config = dict(
    d_model=384,
    d_shared_expert=0,
    router_score='softmax',
    normalize_top_k=False,
    balance_loss=0.000497,
    vocab_size=8192,
    norm='rmsnorm',
    lr=0.00196,
    beta2=0.95,
    dataset='wikipedia_en',
)
Below are experts of layer 2 (counted from 0) of a mixture-of-experts language model. Rows are named router (the router's row for the expert) and show model dimensions 96-191. Each number is 128 + 24 x the weight over its row's rms, rounded and kept within 0 to 255. Numbers have three digits each.
After each expert's rows: "comes after" lists some tokens at least twice as common just before its tokens as in all text. This comes from a sample of Wikipedia text that the model never trained on. Tokens count by the router's weight.

# expert 20
router:124105128120138173149126094182112137101164076179100159152118127139151193121143159112134173130125193126123094094148123159170143122176129147063096113137156174127168125145108121132102153142149093145147137128112135123099153098156108122160128133142163142126115109145126113144164153136143133128
comes after: " |", " in", " for", " of", " to", " on"

# expert 59
router:128157141164124128102141091087148098140122130146106132136132159091117120133134146130152150146162204106080172137092138126138132111106137124138113104161134174087112098144100121106099113166081136119141095176163080111154114126142125120113165114158142117161134136156109098135105127152131102116
comes after: " ", "19", "–", "18", ".", "20"

# expert 50
router:112106154123092127123103118092181122105132131141119142098169148134149146136107119143183101126107124123115132106120123118126120142118158130153106090106128121133094130118149136130130128081148118142120109146179126116087047140192139104135084155164109103122110135137170076133104151140155113159
comes after: " |\n", ")", "\n", "\"", "%", "|"

# expert 4
router:116185108106126137149098108139107095126118125137090116114102125133092131145118100127107152121121141143114148156119139148136110150156129106133146125085130116129148113142117142168148134125139079113102131074189095133123128153121130158186107138119150122094153139098113075166108116111104146122
comes after: " |", " ", "|", ";", " |\n", "0"

# expert 52
router:142127136139136101117144146095185119154110148112146130103134085113154108121111122138125094139159126093132149116125151149124169144107108116161100131106118114171096092102115136152130155117134104100143162114104098115146106171155138135124156138178164127138117162113128107162121125121096121072
comes after: "0", "1", "2", "5", "3", "6"

# expert 39
router:154118122157077139121116174111099061126104089125110110117129165141115139149146160154124151105109101144137111125136111082127153133179158175112160153075102161163108124138140114199096114165155138119119152087091097142127144155097085113106134141137171118113163094115111139119134099152114148131
comes after: " a", " the", " and", " of", " his", " to"

# expert 63
router:102141163105110168112096117114172092126140121143114140107103101115139136087087093126145116136159125141129151158146109130152093103164106107119147140139142126117111161058108090121107116129079115144139149103166121150110092162166118122113127140119140117126129125116132143116137114081110145142
comes after: "\n", "20", " ", ")\n", " |\n", "n"

# expert 21
router:103136116121110131123097120139111128108145132136127097106109119151132146115123132122157079083127144123145199165151130123153136157143095149132091093175133141096147133116139133156112130159111147153093126066148121128109120163103121118165118108110139135152127119102142085139126079148124129151
comes after: " |", ",", "),", " and", " United", ";"

# expert 45
router:151132103124140097106083154174156108146131082161171153105101128096110098088121089134136153123167101120158122130130155107129141169120130165168147147084121149124175107136151141142144161127162109067134076082133144121096136111122129113104167099151148146155123131123161079118134137161164129152
comes after: " the", " a", "'s", " his", " The", "=="

# expert 42
router:130091101163118138142123155161114092135087132179114091080114100114146151130134099170075149100098156128149123080128145122134116148175111136149098125154110151109111096149165147132165074133197142124107119118105138127111140117105120119114162083134139143147135087122130176127132157090155086160
comes after: " as", " is", " of", " with", " was", " to"

# expert 6
router:139128113106104155161100102155138131100186114150088147099106167100135139132140080149149143132139127116131112141124100160178142145118122108144087147143116093152112128078115104110156138125127148164143089171091108102092130097136115118152157112112131134143124095146084121094150129115094137145
comes after: ",", "1", "2", "3", "4", "s"

# expert 44
router:143143109146137176140133158108152107126092156159105119126124152101152138112147168159155178144110119120165124145137120102143109124118122139077129138075128119115118099154106102110131167144145132129159092124099123156089152152134129084121147130155149117107157090131092148120139091142132144161
comes after: " a", " of", " and", " the", " two", " his"

# expert 60
router:114089144113130133136167125141158162150087122115140103115130104144127095140113097091131110102126132088171138124095165147132129095089137129152130137122151108072103130158127166116094132065137128111104096093127129112185105135111123096137122090162104147102152138125127145109138139105114106103
comes after: "-", " V", ":", "|", "\n", " ("

# expert 37
router:162118114130145129155135118135137154105099177108116160101126130136103146132147109142156157101128117150136161090120097140105108153075129105148088132126115140100145114143132112122140187145136117102119098161103131139093171165095104171139180107123104159159103150111139084119150143151104112128
comes after: " ", " |", "\n", "-", ":", "20"

# expert 14
router:118165155140123149131127143104129129106115150111154123139170107087147127110140115111108129161151081139114111082101148163150124154135108169089152151142139129179125143128137107105081091089105114159103142160150069128146096140125136135164155108146143091131119139135099161109148143122139132094
comes after: " (", " \"", "==", "\n\n", ".\n\n", "==="

# expert 36
router:131106152142083147173110151129117076125108143156149149081133156130136156128124114110140107164153109138117097171127125128082130164124137125093149169087128154140125142143152122163099148117081092128098137104114102125087139128110163123124138156121081100115158135144171080159108147149110158070
comes after: " the", " in", " of", " South", " a", " The"

# expert 57
router:115162122172172121100143125088174123120156165132108145122126143104140104171149109109119132116111161130089123102093126125132198097110123121150140098144129125102087156132100122111150109163122123124129156121105142109115132130165127114137152134125136100190135131150128150096129169157070051067
comes after: " ", ".", "–", "2", "1", "3"

# expert 46
router:099134132133091139105130125125129125103149142183114133133127157084150093177109135120132157120164130113097156096078120139116135135102157116090116147162169174109122149144131137109100112130095133144152097144125120127102101112147120089129147108106129124122151111121121108091160108155144147136
comes after: " ", "19", " (", "–", "18", "17"

# expert 48
router:116127139152181133142111124163114136103126147107155115159143121106100124099164102134127134130161136133175153118136118153142105144158071101128108101113154127106124146127105124107087162147098093170110102171150108102110108124121155130086156160142122088166140118155076148127117172139113110112
comes after: "-", " C", " P", ":", " S", " V"

# expert 10
router:145145080116101119110151159148120095108153104119114119133112131151121147177177170111151138115134134134118128114116112109154148093152151170159113168125112133120117103149133140148151083149164145116097140120107126110165135138064158075139113136132165140172164148164093181132116092138143128154
comes after: ",", " a", " the", " and", " to", " that"

# expert 47
router:164132089143131126124147077106099097102122092131123089101168153121146136115113150108101148164098126146134112141139141147107141102114163122095149148134135091124142148140141138098150170117113163104080115109112154115074157147141104094118167114140152134111116133125116162096132121096140161117
comes after: " ", " the", ".", "\n", " a", " People"

# expert 18
router:113138129081107202101113146110147139099137174128135119131094134153114110084128141122162113132168164149146131141137139098125142157153105118147141120113140142111132124135157138170144087099113132178109101163143120122166130120115110110132092141137100121110130146153122170115100154163160125107
comes after: "-", " |", ",", ":", " of", " by"

# expert 11
router:115148096100141135106136103158130108107109140134116146123123121115112148123141176139145161082098121103098117134126131097131173136163133172096097142152145120139166105158116120129148095144143118139075135081107119133112154082137127107123146101105127128115113127142097140164094150132155099134
comes after: " was", " is", " it", " to", " would", " he"

# expert 54
router:129125088152148155135099157158106132124095160154090125135135139118132136168110165127131145129159130112140152120147130094171165105164129133116094139151109145106152099160117131154105123159147076084123124141104167113134158099129140096121105128098163173144100124111112098119153135121178111106
comes after: " of", " in", " to", " for", " with", " on"

# expert 31
router:159136096099115131128110100129122147120093127182137093117148124117141110086139125110143121077120166150134121076126135110096142137132145109150137157090128160124159112131136171142109095115136152133098137134085158088103128102138113139173154087135150079142101102143135159094085148184130125146
comes after: ".", ".\n\n", " It", "==\n", "\n\n", " ==\n"

# expert 56
router:087162167135135131150136148136177146132136104086119141117111157100143129094126096144103102101124115116102162108121121161097177112077144114146148153132105138130147151140151166162129123143153140119147132097118119133086137116136139136122091119138133122167150178119141085147103094099140128111
comes after: " |", "–", "|", " League", " World", " National"

# expert 62
router:111142095179131153081139099096147127124129111152119123117094133129119121140105118142109159119100170120102158174092138126130141115159140132144101134116094132123092163131112131117140163146132143139101105111139129137152111159115103139156173079157108127175148119118097108107120092103136136094
comes after: " |", ";", ":", " (", "-", "2"

# expert 58
router:102125073149082110111169148105126135114130131124094108172080103116132125140158144142136103150067094153154094122123163126125099132157138094138129134156126127117109165106157124146106111127150126172130109100117115145110111201124098173105179087129131127142162112148100158162099157106116099161
comes after: " a", " |", " b", " A", " an", " h"

# expert 61
router:136152122138114099116138159144149161120149130092136122136151136114139111144148103066103156150144156170163142109120117137118115119153130132132145127114126121154163115122156135147123115129062127115145127149127122128153122119112129131173153138180087089164122119140135137100152154145132122090
comes after: ".\n\n", " (", " \"", "\n\n", "==", "==="

# expert 30
router:140142106136092126127142099193119107160151130162157106100143088135091114128139126117148130126120124119150103078139134088130109117152148154107142185097108115118144110159128172129113100083123152120123167092155142114179086080102099143145066102157150126115123133130170097135087113109126162120
comes after: " to", " the", " and", ".", "==", " was"

# expert 34
router:123167109137126152117111120106156103119119172134112134082110133104120139124096080141134096139164162091154160089101127179158126085121159150098097136138143166123098182129095123125124118161107113129130100099118114150088106133155091174115160132128129120118156164144083150145148103127088114110
comes after: "19", "20", "18", "25", "15", "17"

# expert 43
router:137088095117131118140126125133101127135159126117123161097135137113130154116117080125127172105119156125142132104127143103138146162143138163119100109137147143130101127128079148172095112125134081169110121141129165103093130129141112117173126099155187112141144103155125142091156103122129113117
comes after: " |", ",", " |\n", "\n", ";", " January"

# expert 0
router:085083124146096137150124154148155115121104098123104111120129190139102118113104136125125151131120159150134123155132139144087150137105106134099132066132157096122162126101146153154108127109155135122122108147170102115142113084128106124103107082122105139139119113118121147097130162116100126168
comes after: " |", "-", " of", ":", " by", " The"